config = dict(
    hidden_size=224,
    norm_eps=1e-06,
    max_grad_norm=1.0,
)
Below are experts of layer 9 (counted from 0) of a mixture-of-experts language model. Rows are named router (the router's row for the expert), gate (a neuron's input weights, with its number), up (a neuron's input weights, with its number) and show model dimensions 0-223. Each number is 128 + 24 x the weight over its row's rms, rounded and kept within 0 to 255. Numbers have three digits each.
After each expert's rows: a language model's description of what the expert responds to. This comes from a sample of Wikipedia text that the model never trained on.

# expert 46
router:104084078128134166107152147157104121123107126157184144159126117145175151110148132145131133099126142136155153156135108149082097123111110134145127123119128100099094173136137111111131134093150103163140172134114163124138136122132159149115102186121108116159157086144124121114089116127109106123064122133095165123130131110135081170122102165141118106138138127104092124151103149138178131136076099130180138104112147140143120109159119115106090129120131183125128151132084138108100126140165044150097154119141123122170140155171167106161111118137144106125116107153128131125108148126150117126131111145140155159108146138113122119118159134109097122078127101105109108181135141121119122108104
gate1:136155160131151097135160142103163139110150091139125087113096111099109122102101103124119134135100139106065151149115123116135133140065152109120141165146121161125117138149110121101113071159135162145141112129110179114114113111132152143152141135129112071182109134142092169127119142147165085127161144150125152101125126136105112098096090123151132173114125116102144137114112134156119137137155109102110093145169091151147170130119159174126135133111120149128122164128129132150154113127070152114141182095127145156148131129112136153135104159130149168184127126129157128141095108148091133135149152159146138129126115130133109136092118066094156094103123079144159149125117102102163126172116
up1:123092125135113144113139117130087125127129134134127156149142125139148142165149183135129114135178146150167121125109129138152124129180097133118101097107127125141149135134142124160166162106118099088133148114116130120132114097104129120134151122136142107071138127130134115145134132154097159127090140148152122117113144145120156181127105138121105094099167156128142139137143130085179147118096154161117145105074163087131101117174096086138107138131099150107158117123151141118100145125135118112147111093151149076107125148152113111097149105086106157089113143117114168131181152098148124145117120124102143124113122120104123135163187183186133183172134171087137109147120068127130113108109
Tokens in tables and labeled field lists, such as numbers in cells, row-ending line breaks, and words after Occupation:, Website:, Society.

# expert 29
router:181138127143116118140157155094119152103125104104145129109151119121099129171088142092151144139112130137139112131147101160104147120104143158110114089107091141129133123146126175101106111129102146071143110106138121119146131120088117099098148083088113141100124151090104117145123129109136101125229104151146134099148124126128140095103134104145138182162131105134143114087192136164129153146110118132102120106161104121158136165123170134160119130130105116157136129148137134104126119086143126137096096143116135130110132126136147115118124154139089135115120097089108086136127148153167154104125120120090170126123092108159106180186105168099123166127156085122095127128108135109125118151103
gate0:154091152122135155122144138122084102128124145162120134130091150105128107126100119136129135115159145153130149151167146103159166127106125151078133116125136114137154151128111127080137133133141130121139154122134103129123182052160095105098178081119085139135137138177128147117153127163144175139185113156132142122145150128152084072126161185140119142111124148139095144116149136137102128140146146133103133118166135151102120166126104104137109129139141155088124137139153165093121078131093182158129137144151103163099120151135109128142116113122147110088105097153138119148127158095066156151119163152112125134108099133116152145168151127114133129115129063107101152149135127130173114137139
up0:116137104132123111143057100175124108121143100154144138086140172109116149075139115154144118113124134129121102143115159149135100109145143118167114099093118149111123133114142130147078152146120097091164117166145097136095094120118119116101132165092134144111158161137102089118168124110100129141146176161125119120107136115127129117126140107139135148143086152113147124108149143150160116149095121111107135137140118136139117085074147151097183162139177112158152124135118090180140136105128106131131122113117127121110114134099149132119112152128132140130114143152101154091117132159147145137153125138154128119099132103070110074110134088093099173144102128102137141101151130172079092175068
Job titles and relation words before a person's name, such as President, Minister, professor, explorer, daughter, plus commas, pipes and periods in biographies.

# expert 62
router:120113128140118175137122139113099131104109105141193151166142127143160167115137112145133153099141136169143163122131118154103119126111143127137122136105134118103133165127118126141119140081120128124153166120094162118123146134137163152133104188140124098137156138126122135109105160114075114115092122129105135138165163121127115188117157168117147123129128117139094097139098143130178136114087101128119141122122123108139157140186105103111057122117121165132152141140126113137113098158149050158141141146110149117144139144139188104150101123148153102116152121150108132138081156145158128119166091115108130153125174133139096131118151115101096104065133106127120066157131099106132091119126
gate0:118138179172163139089125105096134147154156145124140119142084116119120068083113092105139154140129119133061096111117141153135167115136157130092125111129105115113117127126139162155152125134164127119113100110102113143176119114129098136148114119141121103084116118131129081113146142122101111151117135109116114119115141136064186127100126143093107106119116101167069101128159139091099129120140131131111145167161102125150109127128097147162095094149156158128166117093162098152123177122137155135131137152134139165109090078134136131116145136149127114106143101090121133124117132119130082167114133147120132141145124146059158148175098117143135133120084122134134120124139132079136177130092
up0:124130108146087135142144117140134092175143155150132139082177152159134118124125133129110097110153122113127124117142072111160127153156132125130172139130106135092167153130138159153110112140084116162115152124143138145158119129128152111135138117141183087142107142138109114063120097118118103133136132126133175110142137155131127124141063140125134098158138098075159121114079129131146114166133136157157136092156086116098144097085132140142136149123158107128098152111119134114116099110134116068104122116121151062134082177137103112155128115109138174166120149185112089108136136129121174140140168153147124153147107142134139164110145094098138105083139119111107126129104128148153139094131
Endings that complete abstract nouns, often before "of" or "and": rehabilitation, execution, development, uncertainty, cheerfulness.

# expert 8
router:143156154117103154085128147131160153135153098133113087146092141153114109148092112159098137121111170081111117129105118105124168139119144114104099154142137178159184088127161119145166123122153147097170116112150157130139072174129110130145131114117151104151137151123136123160156135141125166112179145144132135149115093156117184113133124107113165132158126132163161196132136123092116130118133141139066143195113141111137110124112116121149117103129119121124145134140178142115120086137122138141156143119141120162111135139140138113116076141102103150123164175115172175096145144146092121118150117100142129088109132117108161122103155094085122108111138107134145117107114154094117124118105
gate1:118162126153130124120164106109169127151148121152088122157144120153121099111124120155108211098108170115140154117131136105103186173093124082096089139129126152131137149114151170127138109119094125087135120145082148120121152165126139113077161162126111108163127122110149143146123126149153176129189090148128141101120149090101118083107137112136153122085117136144161117152103121113104156103155151120095126184121126110130131149161093131133104131117118137100106149156130154160126048174158153138133143143133115165149090143118112121134122148108143142146152121135115092169130149137116121129110144153140127117101134132122135140121128119168103132117134173120107099083116122103093132096143
up1:099092140129128166141118121147105110073153120117159132141096064107157129165142162116188085145155106182127101147114134121111125089127127135181150190121100110131130120111138122136123138166153131142121126135145106160139144133116137111140118136143132145105103154142148127155120161121120145157063152174129084160112105115130119135149141157127141155144173123159115114141122135136080115149111093103180119134142135138101113107126165108090128133149129150133149136118134149123117156104140154137099098129084147141116129089117148145108153107159186085105181123125094140117175133138139105133131087123135148164113148171109087139100145130106154109096115113093148159166108115136159132155106
Verbs or their endings right after a subject, usually before an object, in narrative prose: took, explained, lodged, steals.

# expert 4
router:129153154128124166142093147135128139159129144094152109137107149130119123153101116150164151096115146170148095115160156159145162127128126126138154113097111122119137096156081143089080133142081142126116081149104128091123144142149086140132109095141096132104123168127153137153110140148143175116220116151099092143107151093100115127114080089129150094070132089148090123103135121083145076094150159109126147167161101119093159097118115117108144123164118121155139154093127112127144112147113113108168143104178125120123121134098121099115138109127115119142134145120128111116139117098103119143133117085127112138150119142100104137136142119074138163123169128101133137120142162140136121175133
gate1:158116126117083099129149167124140156113141081111059128127130123144103164099128117125148154144148122117136135117121134119121128125145124138137152102118078140121140116070152115112084109150092164119115124149129134124122062153088129146127107111155093118146132149140104073139081117098117140187129093158165143151113138108119146147111152173158134155104119112174133076112135127163107117108135163168134127091164121107136153172112146105140188109110112100167110114128149116139143109163139124157145116109145100126116087161172137140136119108140133123143117099100121113128158121129162204123144143135087150148128134136153156100162112112152078150130125091120144099136121136145105141109128
up1:144113154092092084091108158139124133152128102109117134109166147163159138123111108128126172125110111129149121080109170131155161117149107108116129133112132135147153153123133154120098098106074155064085122123106136158122093187142137143151065127128142105138160169127114153139081144155103166168120120088126111145097124092134111130114113191146119088117141127133124104128130154107144126086133125159096131125162123118125161129122145126113148107130146158149116141145139104140112104130132127152167124123145162110131099164181115112109127082103120108090154141137153110138123090145112143133169158139075087113147127144089132138173106127124111141125174102079141120128089126103135106156139
Final pieces completing proper nouns or adjectives before a following noun, often in names and institutions, such as Sarac-en, Reag-an, Catholic, Society.

# expert 38
router:158161161123133122126149115128127110096147105169066097137171121148141139150162160159132151138120139133080125099126126138112137142091121094133106112112135178132122114134088112131145175116149154149124108107154150146121120169091137168136129133114124121111162102134138176133108114119195145165154169134151091116110147174132167157135093106124099108149127095159111119076157125102100136140157150075149095106133104108126124120111176191120145163137118125090107122126107107100116117085102115106132088141117125130109146131170083133079141154166140129105090151151119164178163114127102114148134159127128146143147111149120129134095082144150130144143126118154135125139097131109135138131139
gate0:113113128098170103088097128130160095110100098146115133098125123123123135105105150161129165149133147127165097106043149111116081109142157155096136092114131116120099120160062123098155096138136144110130121129122148109092141157114104124168136116097129116113135145112166139118146170149136147160137111165129140099141112149168141138096148104145142134135099114149162114123108143102150135132122102159137131144111103109106147101094151195111126121136133118099103115132107142081115107101104113099176125160153137132074159084107087160100150133125113128136109155123131137101173133123138094139112111110118133097170123093178112124111115107156165105145159106118172132083126151144104111148117
up0:111139190125116153184150119120123145141163121116130126170152128139121117147115103139141103127130127127159126118140105154168136159086066132135119165114127097135102085099146112128118140096133157116125166157119113155130094134109135073103132105136118151121113151163135111139124088132118157166094096093082092134126096100136115100171105135169120120100175116115144156101148123141133154085111101108154132159173129158130126165180080072142126128140142135136146139097132118162142142137169140116103121158116076109151071160145117100119149139122134155111157121164106133142092098172158167148103083156163105128093113148102145117150120135130123115139125131143131108156118146135097137122127
Commas, and some "and" or "in", closing a name, place or clause: Schemnitz, Butler, Illinois; San Angelo, Texas.

# expert 5
router:113091164110124140115160097094104154126153130153131098174116150179114163167122113143135153111110124128110168135146109149140124175074109138128159105105091152169078165110136081138149159104136132132098121139126125131112093140140113146141144145081085096129158105141171111144088118099133104156105126131098148097127111117117117155127122152126146115167147162120115107201076126140142103098099129109158132122143096129106182114135127129104130105132149146114129130092144169091137172143112113166111144132148139124127160159158116142144132101098168139132127126102123112123125153134167162122116151152113159175152138104117134098114152102101138114154128117120105096155107132171145097140070
gate1:127121137127161121107117162110117157088177138110099141162093161116110175118128160148132063169145120086102130139100115081118109129147126159100103093096140163127113119148158165156147163118138141112106121129123108111125084137142139121142125136154112115158143124131125154113145117106068167145144166123131103069166135146134099147129173152123085153130129135164129162145134129082150120150088142119110172092137132084107137163145136135143093138170137090104114131100131155114146097126137156136098148137105131140121106132110129143173078150123102133107131106122139131141123102161137147163124082141161155153130149112095113137140115116135148133186115105159196163130136154133109150126100
up1:123084124110132122134132079090143117140182110134079171157105134137145131142107139127148110152133137149144077110094132122129076184122128114116096096139077119120094132144129132126145112102095111145114127164133109090118125104093168152152132143139141107115151153114148153122138123126104134147177121098140135119120089134142098078088132088147115115153119126136150091144080120095141096143127130100132206106123135114161130128139158137086168104167138131140117102135168121140132120160108130108145130146092138093119160126132115120156149131145114130108139169131098158082136132147142110095175099126168111109144167110109113110097146151112138090164118139141135124090195161149096138145110
Short word pieces like m, n, th, kn mid-word (Bush-n-ell, Wi-th-in), plus time nouns such as week, month, years, day.

# expert 42
router:114111120145158120122138093123117141131114128146133123137115059118109095117160112140132106141129095108119125066103143130106091133134095141186097103123131118129124152111147106107106137132122140114129113084129154110125118104152111131138122148104115081127136120111149091158100150138119150120121107124112100116106129115101143140116095146158115146143145148106140144142091136168111151168120146097132094155148119098167164152133114120113139129109112161108158110139109137186070141142146107139105172111140132157134165122168148119126124125123161111062119116163111133078097151118158105132121168123139177146103168116137092111143164127131190120074120096099118138155132157081162182174087
gate1:144107137133113119162140126125145180147168105139105052121096085126092134107131097161130100166119116142105147118133115112121090162139149130151142146085148194144102098144153158120115126114092116135114098146123141169130112160112098141092107124116132126150083146085101118088133155104080095121156135124097117108101157105136130162151140119141175123117133112123142149118128126091143160126142140097112131129106093135114141118145115113112170123146120095124156158142084142137132130100132171122130130113143099165135131129143143121102104125106135184067103149111128122109109182154162126079124108149133110128134156119169128104118147097105153107132117118133100077141074105161098126176121
up1:152099109129146160142115142107122055115113134130167144129164158103129155188083150091102123119122114122168131158124166114092151057098106161128118094121148109113118103085137147120125119107091130115160099110123126148142134133126103131117123133123117109162187129151151126117143123152122146156139104145137145128178113066129130134112136091086097147112151148177138131135108139127116127092127167160088110140151143151130155131100117157136107129123159136147121108104152128145130167149117142127137130110136120126144159128135129136168156122135137100148088131194151107129136127119103133133135131142151141169150082173125134171131154145106110128172126103115152138108211141108106123160079
Word-initial consonant pieces such as st, ch, th, cl, ph, e.g. st(ones), Cl(ub), Th(irumangai), Christ(ine).

# expert 33
router:114130121098141128142134158170080076103085135123129125164108126162159127096142139077161084094110117152132122126111142113174098121122125143115127117102121106131119171142154083124106130174154118123153111122115152110133134187145123119143109140142097174115122125100098108134135125103140138114106140092170146101142127108139126138096141110110132129165121147091143120139120124090156122121090119154119100119147142093129088100154130142132130094132151107148168151121116103121117086127139137158135071126113119112116073173089139161116112144144101171171087155130112114123139157081148106104157168113103163161137114090092157099131102152143098164115159097129126103155095114108084089138131
gate1:173125138125129162120133083095137067125126133100139146137131139155093151116125105128158139129125095138110115148098117112140129132112121161121129129125113110148135199140117135122133121146126136126167079117113121108118125136169116106171152105114132139128142139141134185125122118109066154066152083152137153141150121093113096116130196104143137140120113166140136139111102102150093126145080132165103117158188115121185124113138175092136132109131125119153094111090150127115090134145118143143141102112140135109139157178110121132120136134122117124161080141086160139081100123142103158104125150129138118133083122127097133068115101128124102165100145136102180095091116126117152131134149
up1:174074151101144135127136101115139099142092101130134137106117127127116164130104095134138124154128129146108117096137133092141158131126120138126133107137135126161143164158159150118134154147162151155134123126082147105147144083159173101159134148105095146139117125197127140116133123126133137149151095143114125152137126137120095098081166118141158153118146128122127167101110101155154119172120149144147109163136112139136123061108140154135144072090152091147163126149132084136105106128101130165132078151114176130142102172096115132125115131138132110173129112147154096134170098113106133094140111104106049133096118129135148154094123106167113140167166093107143115081134149145138130119128
Pieces like ar, er, or, an inside names and words, often Spanish or Slavic, such as Nicaragua, Steria, Moravčíková, Car, Mar.

# expert 53
router:111079062131124138130137135156105124108123118147177153170132109148169124114168136140130131104139128144164145155145115130084097112102111135157130113106147107113113165118133113131111122099145109160124178126109150122131148123141160146127113174118149137151172100145121107112090126140097102136060101127101152113142139119153085156127131167141116103151146128097082124141102154138185145129087125117166116112124140152138125118159113109107090127130136171115140129156082128104103111160159037143096150123123128112153146171169165105149121131147161100127122110163107115131106149140157113132117118142136163155106160116127108128126172126117110116081121111106100104185146134093112115117125
gate1:123150177159139120130085106129131124116099089097081126145123148126119131127124142072136095137122120170155103151151144151176126109165117090096122152099123092168089141096119159144165076120127143111140146161112136164149125116131129117137139107094135117120121181109140110137125150102141127140134099103140140104079143070100145112158150133122111089130127126103147133118111074128072121095161142149131180103127123141139106134129152100118165127131126143157131113136159115137166096151087175146136121127171086123092103151154127147129098129154122122118147148119123071110084122131130133127139101123115087165141123110126129126165138081141131132090156116161093108157071137131147140149087
up1:135124134116156130114094161150171142144128176130173062077126107146099129151142121164121104125117175124071104126106093131094102137104134110120129135119171145126137125150140118125098155115143117167101124096139110076106107133107146133139119114174133108128142120147130123130180111136074083159143172160104119145167136138133130132131119121126133160121151119143173108117144205080164149175132099127123148142105146148070117142097150129103131145105123119104128106116148119143070130087118090164141117135132127108115129096103108172137125106082163146153127112105133149118157130126163137147110125144118124147107145121128111148102098137114102146120120149102142147098138102169103145161172
Numbers and pipes in stats tables, plus word stems like prof in nonprofit, govern, individ, wom, doc, dr(ums).

# expert 40
router:123093131097101111099117134144081157139130173121143140138114120141113166126149138120122149119134152137162129120152121137132118091139112126156153159097095117096150126076116110105152126114162171153158153095127139121140104097153129123099133109132140139074128112109107076106143135165146125167098119111116142089170112132168131161160070151149149148138108132096117112113129162123160154150068100092146128072125132151147099157114107121123145156138128155109127122152109088102134137150132090114149147104104101105136126128141187127164129113112138099094087149118130084104150143138161158085119157146096121159091149131130109120104127083135110113121104133166112135180191116098156137141134
gate1:122157154147154114114096111061110134140117140112105084143154113111143135176123139145098157100129141112145142121130109129150126132137118115152144153122160136105158128113133173109117077186148143133173111116109111155117101148153117104141115129123130111104126115122163092163144097166148117166147122122095120142072121147151138140169138105124162111173126144128125082105131085174107113119138149094117106067168127156114170133100121112142137105130148153151143132170177127082168100098154163105154113076163112141129156165124123173126146114136105135120150176124171103124156118115119130133107132122101120114102124184142117141117099109136113119160135154162134135134118151169118168151132
up1:163131140134151101096116104128128091178171152107137150182116179156145102116153095124124124104168136148090122131143148114125112160151130133107134100136130091142116098113126122122084096081141133148115115097111134149105102109131159104133114114125125105113158078149122087153104156150132164106125121149152134117129167086142136129088171124154181152146123132125078149120096092147107138114142110086125159142098129135103134140137154142112124112168114122135142137099156140142140103146138112147127108125158123144125087099115096127131122121086154128152143129111140117103117115103116122139138095101110146149090174118121157105118146084166137078104100083050149129151135117088162144066110
Hyphens and dashes joining compound words or ranges, such as Spring-Summer, World Bank-funded, play-offs, plus adverbs like previously and originally.

# expert 60
router:168171165128134144126105141145198124153140091119073134109133130113099123163098122096108153201127118099106105135107120132160139126140143133086091138157118122162155098109136162149144145127135169151141069085155109126165148117100134143117135122098119100140127130135145110117180133110133140080194147150144083144113110151166148074167159122116164123124105113133132135118149110128069129120138171116105157161179128143145135115108177109149123150142142124127122133145148152104118104104130129081134100173161135086099142139126089136116144115109127178148127148124154160154120103134137108117141151140130151137120099135126150125163165128166122149132123148133161115114128134151120137117155
gate0:149086150143115086141100174116126140103148124150136077101130126127137133134113120120158097122110156072126107163105107160173143112116148111112170139125143119125127128112149078146117094137093176136138105142126102121165134094140156148166109129152096105130123171092153131151130141132089123115111114135132080097126135147153111158119149128093106092132108124124150133142115089166124132104100126129152100103128073153157148091120156153126138116129152144135145089132128138143151133175107138132136117156110083126123124125122144104136200124131094147138101143147099128112154103175133183135150098103079150157122165124125119130141132122123164132168143103140126064159111070110100145076117
up0:092106148146153143135131136123151110180126113142123110124116087109128110103113110130102144112152102109121101115116127096090147141186128165138205120087078111128117103113096129157100122104116119133150127166128204106142136155149151141112156128097116097146143140167108150131126137121095138148147125121116139145128125140120112115145093147107122139158130099133164128132108113088169130103138130172092131174083165119103130157111088105110122160110135147128081121122117141156137134137111150101133118112134140119166089155146119122126127154132153190146149090116114106057138156112153065151138142160147162087098089123131162093109122114113068121152141131121120107133159138134138111133140
Prepositions following nouns or verbs and opening phrases, e.g. of, in, at, during, against, after.

# expert 50
router:172157125102143150078104168143121159147150164090155138124114126140118155163143096151152153110135118087092125156160116114172109123122122125132110150165145122086153127127099177154096130132151133102155050091123139149123151132160104112102102085143148128120076167117136099105124099113132117114151110107126124154100112136072163118094117109148111112135148141148102128097118137130075125095122145115122116132116139127122123096128127139177119125159142080121151136114208149110107137146107121113122126127133103167139126143097077133093131133126101149129118134116152114114106116130111138151148167093085107153142169145132142140142109093137116177123116145162110117132094114177159154113093
gate1:095118137110139108102114100097124164165121117074143137106147129128162128203174096163138155117156133084139088127144140144120147079148116117143154149129165138129127125109121148088121102111140144130161136136152157138099131158081132105103125122139171117115071119148162133159129156119115144129194160102146127122087101136092142132106116158135085134112160122158112182115137129117122122132124180134074125121132130136131110101146123163167082136104140141090104144131122130102138155135132130086109100134145128136122129117106109098091125125109064146126143120117163136163117157145138131166154137139106122134093158134139108167126149107096131147147088134169071111129103159124124105086142
up1:107136144126133158133156146153121091163162082112107131167115138108096154124169144131126142131132153105145112129119110165148135144113127123091128118142116150120090166126114093107165137131102105121101148107110131118130092171164118137125120141170129135134129146126112134138102166090108129127113162161125121136146143123111110146139143118109130143156121100168138089101071091114170115154106160112138163100142142164099104133138095095159160102126106132137094107122129160095081103148144152159139140123161130128074187137103128155119148121182156129103159101117114085103110094124127148128109120137153118124161144147087135085092126188116114106089138125070144155092139072106119149150099
Articles, "of" and adjectives or adjective endings just before a noun in descriptive prose: a, the, large, severe, untreated.

# expert 32
router:098136123118112154120136125129158114115091116144127117134157103146137121153133139155110152147136171100132163150138163142112135174158140113177159114128140098082159156150143153123106089101102157167136133097118144130116153135131121106102079115123130130078145117084145114117147165114133112159102113115182137188106114100080102113167145152091124131127126164162118145147104097183147133095158102110155105126121137152152134120124123157100136156140103143126103168191082133134111153151172109114088129141094070131107155122150149182126127153144147116115135145115117096131107160137117124103116126134124127156122130160102133124093119161140083087156132135094165111145158144156123130096106
gate0:170126153135134082133122122129090142152110110093121101101151138089112083107114109141113122144131151109093129124106126155134123133125121169165089106105122133121143149153151096113109140104096153135119113157129150176120110158137137162087111135111109099110078123158176090127146101078169084122163133093135146101171110142156101131145141118067070146152118138150136098155165148152124129147157175096117108152129180157109132175112121139117139145131111120147135148182161132119134151135130128088123103118139101135123119122167119103098127148131135140144093108117145135112134140137154157091133128150131140153145094141141096072113149118094198130151159123152152132123124146175125163118124
up0:053159064115153145133139114160181116084167126154090142105151122128201146156146131109150151117174115115154077128129112116139153116139145106118159145147113133134096156138169159119150177133133096113137153106132154102133145109113113092148139112121137142128165138116100187101090167135131128117111108121111119150122129156131115132110119129119165145104116154132141091131123162115119111108117100139119105067116100121114156099121107132139115071093122100110089135112105128150154104141129117177094119125099118116082134133129135138117123125115113108107107153109131125135118139104085115123089181083167088086147167120123153122131142155117105101138126152143103111110107145114114110091113
Opening parentheses after names or titles in lists, holding years, countries or roles, plus superscript braces and coordinate primes: (2002, (JPN).

# expert 28
router:185180142146193158151137136115127127151129113111137137090162139103092147118109111159134148121124125136104107121115146107137136144139121094130179141147120131131155116124125111133146163123116105116119083118126130171111060097141103152138155103144100162148130137118117130136155139120123127080191110108146080116165159168164133160123149134101120138104137151155141093142095122151136135143202152145127145113084151097127110152148141119132126137152116150099107128093121131148154186155121129099149133135088141133112119159124131124122142153159076103151162165112145112142142107112116126110111168104157118101156150060135133171112104163097102116120095103167102145114144135122132111151149
gate0:135142152120152147120132112125121112101121111124138128156184145133097168123122103143161142160143138097120105113100128097148136133100133136125113164108138121133139140127093129124173191132152118100133124116080163150127065152083075119131096072128124097100088158172151158158081127128139154099179136114108121127137130169142098153143105141099083155113153114142129101129149126129112121176159127125133124129091125095127088100102122142090107101151125129118099168128144121126140142099102138167141162108095130130135129127097095140149123134142134103157175139144168148124136140104125130109135115136123138067146133149112139192074132087104086129113119176158132122112124121101104162142137
up0:147163103114135167093124139123109113151113126137117158176184151136097154105113091160165118182106114136149126158101129124151138137104117181137151165102166109094098118119109137132180138114127127123131140093086142163131088143101083139138099121162133088104086119175145139130112143090133121101178130118091156139157137147108107149147118109122106153118148122138119099125115121167117142125120116125132146146113101120115113096100116135098094134162155136128126145136150118105153137127102148198126149128108158085086142146107083122146111134118157112155157131150175096080150159129135129108163120125130119113135146119157140187112127125120115081118154155188120147133105097124098135107156
Subject pronouns, relatives and conjunctions starting a clause before a verb, such as he, she, it, who, which, and, but.

# expert 34
router:099108081134158119134117134119098177131122155137119147119107151136158143135115136121140126101164121129091100138124146138115110138197130153147109122090111101092108125088137186113150137155090102142146106088177111124172156120083140126086091090123107166114186137102089125102098099157151148113142120123117114158150126125090091155160148157111084120092101154118155130109119157129130119154127105144132168158164123111123163145161098131150111145131125157150161146145123159133153110143118135158092107120115142141132087141137116093112107128097124136161101154167104146105150135156140117180130141084152104146120126131125153109139137124105094147106105108111137124146178062109141144108130
gate1:095099117123102146112129142124141112139161102127072116131120149145130149105107124107142093178171147111114135130151116100109093104145094110062165117113170118147085118101099168138134166119111132121129119069124141166101123111097138135105104105121083179136132119140136135119079118124114129152164169169129107173108113135086103107126096136114137130127106158096145102096112147104082126159148145148162154104157130099119138163110127141159153115137118132143094123117139126142144147163082169155076159149138138112110085130113102151100120108113116177120121132132095105097115154150145158094090112089141141136138101128156163128134138164157120116160138117139083091133137114154145134101145
up1:172118172106100163126106132142152124100102144133162144149142127115129088101136115119080133126113159169131084130183127160128131138134130131090099115133088122121153118095145104119144085129152100118132132087124114097079140130113137126106136134167120099106095096161142120140154138111122139154117081128117135125187131152081144148104102103137134135132112144137103127118090121126106143145104137132140118158115136130094136082133138149096132115119094151133160114126141154107118137103143084151186102132122126182080117155181125135168132102137078131084103128132130179137173069094157115170139119137141139142118107134115160124170126143156127108119083171147141129150151165136092111117096
Values and labels in structured lists like taxonomy boxes and infoboxes, such as Class: Actinopterygii, Kingdom: Animalia, and bare numbers.

# expert 14
router:149109093107111165098115156136131114134111155127145152117125169122134080132133142126114155172131149118124144102121089086111109113137104135143113101155163131114116137144109109134125157114094159121112088127119119133101112081098164100156114123145100119151117117162089123129139135079159120129135125134161105096093164131148114129149123118092126103145120156145157122130129137141139111128082101170158164183144158163117131116099138176112144147149113097106174119124117149099127101102138101120105169081092133111154169111161107098129095154134124090157145115116146168098116122151128116104080117160067095160133072136141128126100105146149172134101116112144070162119107149121129111085139
gate0:133137118148155096134116147141107137114122131117143137162135153114125110154129107122085091142187127102140153088147138161119115124159114089144095158154136101131109094143115137145109165086106154109142124170154191083128146093085153123156110075146145127136122117139114130125123129111171116119122138145138115128141135160118125121130115110153178120146121157146135109115144093129089107130137130095170129143122102142092108124133138141116149150077123150143159080146117136136130078108129092116138096171095155147131115158127116151152153092106152155110134138067154125141104067150123129093138098152118129120143182135154141137148134141122157108120101159134096111061139134164116170091186
up0:106153080114083143116095119137154145130157154158144116122092133128115136130147136093156145123124109127135145184138137150115116167173101117147136130119135145120091147121158135175095142128092173098159105127109122126113132093130108142065115109113164153131119134109160130096138161158096106141108094149132138153110141116122142129149155134147123084113111172118144085109085136093160155126118150111171119102128076143119156125135106121188125141184138152128108106139117169150158126153135164117103136091126147084117153167115127146129133140146112077130115101107198126102144141152137135155170102104165104152155162143118168124122093132136119143132127145179128085154120147120160143131122
Opening quotation marks before song or episode titles, and sentence-ending periods, semicolons and list markers: "Warriors..., "You Belong..., titled.

# expert 26
router:153167125172128132111153117122126144152121114082137138098145092110069147134149151113117133162121151145097123100119113142170135127145102142135153151102119121107162130143143131145172145169146132089100112161178156112180138096098128106134181125127117132091110115121108151118121162097116115167190164151103127170117139131129138122126137072157102150166120125165135135127122123108132141147132181107108108172106134104082085127104129103173143121138097112174145111128151105158167133111115130123121085164114137118115081078099116103097142117110139133136100164110118137148150152100156121156118125152123077109122084121148127102148098123125110131131099135098120127064133116139107126122156
gate1:109163120090087164025150182122145133126155122118150115160135098103120148116145116135150109150135133087130160127088083138126159129137166095133148122135124082126141084099107088151124162099110148128081088144101101140133115107100138118125134142157135144150113144127123167135149154129128175124078093129152092133094146142138156106113125117122097118101125110133158179095145122131137114132121115118164129127127176098096171146130160133141134141125095166121121148134132105067107132142129147163195163119106131109160141149098087109141139120124114131147142119136121151127151166106116091134138113127149127143127103179145145125106152093105120124097124122135102115103113131099126079109129
up1:139132143180131097182133139172139147123111089140076149149141105132117114106080105124151139111105136153118115103116143160116142098130093130115134158152110133131149145134119158127145120077152110143143142154140113130139186149150121136128133128118126137117155111126078133099151105126085131126161111151160121143155155090123112121138128161161103061130128141120105086099162134112146135117181179108123137117126114148083082140122136094129103122140176137121143097107137149142130164149112148145092067149110157103097081110143134155133117143102121146123110159123161110177092147163153148182138148120125144095097141109114146144150160175154129142147122140115138172150122176103160142137117
Given names or their final pieces just before a surname in sports lineups and cast tables: David, John, Gabriel, Yuri, José.

# expert 58
router:129103130134134094111116079147163159118170122107144150149137077122111135129113107108119107119127150115122150103159131137073177135166128172151112152096146120132068136116114116127070103123064129092190149168153107099124119147162138158131152131117167134133099101121127080087119147119162106153114122111144127115139133152101113121116098174121129134142094145131121098161119105146136135129095156115164125121148145156131129149179124140151067139150140123159096142147092118137115185080126108107108132123114139125147090144135127132103166145159126125136152132146158194105134141142147119126142115104129140120095123104087123155121129146123122110120146164110147109151143145149111089133064
gate1:103089107127162126069158166153135076141124079121143095140133127206138131165130089111120149100146115086094102153095169137127170140169127114117118135133160117116109096095109130099136115138137101152168121150124103095138100130123152122137145104107145101077104162124124131132133130126098126152129135178154118091084121091136092110094106150161125108148115178163150152126126131152137130169103151143118123154150099104118103086147122126162164112139126097131152128152144146147149145086089199141108133149103125105168104119107153131094156101159124116103122143130143146144156132138172158123094139126099154134137168077100141129098140117119127110118131128108120124142143122111122112119145
up1:115149148140161117120157124126160139136148141152097163089168177139158115103106125138110118147122135133151155142127148126159085161106142085134090101132168122147129120114145143165102121156152120126120136114091133133080166141103132152183093124130160123171160130110112139125118128165149163115092102077135124164171093129119164154120132140107129134137154118106147130142155189082148137128147146125110137129104146121133173180163149165104117145131119129100087141111160123108135111150148093141142084106144165117123145145135139116137088144080133129132130067141137127159134123131099138139140137157139075130148116127081142125184151104126118155077115111135109126107183123151148140175130
The letter p or p-initial pieces starting words, such as p in person, perspective, Purussaurus, and comp, sup, imp, Sp.

# expert 25
router:129136127161110134157197141146124165107161111133138164167154131100131148130121126141181133133138120105129143113134092115101081159119102121146132114135122153156095155119093113154141141136094142159075180114153117129104119116179143115114112153159167163118130099110124120102131117143112094123129148109163155094104112130115109135136155140088156107116131101135120119176124118121129135102114142124159154125172146094103131080132068118129169107103089116110127102149187128092136134158115108123105139110131134172171124163095135118161131095104143117122136160123097127111104083129076150151141096133168170154125127094164161117114137128097101142101105117145146137135093146097148166149153
gate1:128150112124153103122194180072144070105160105137104100174130136112097124138111125118158146161140122109088097126102134096115108155138151141152188144147111155116127133115088163138129143132082117114136157147153098109132138104165111161089138118141138119126102120142175134172148136155154098112160098119171134149148136167085112110142168125114116112132153109139151124139100141147154094100118161145131135117113139136130137113101119145152136119127122084131134104118169118069137108116083159095115106106159129152098088161129128104153097100096086106107107129126141139119113124129108151123105114117183107091127121083142169147114143106145134149170115103153112124113144098077128144134130
up1:141113135145101140133108105177126159136099144093115144113149120137157139146144164098068123110130121158175107148128110142117151096106110115095123132122165098143158110172158094162124118143189136115093116141119155117120130154122149072133139148094114127135132162123117167134097083108107179138121098135132135112068093123152152126109131117156122138101082114135161173139169107110126150145130138134126125142131125149107112140137125103118138119125120152103095122163069112165166151137129146143155127171102102116132136108094149164079121131153133159111156162115110122173159106130109124137143140116082137159146131169133042119127137135093117127091148138117128107102137156179128110144108
The infinitive marker to and modal or auxiliary words such as would, may, could, will, can, usually followed by a verb.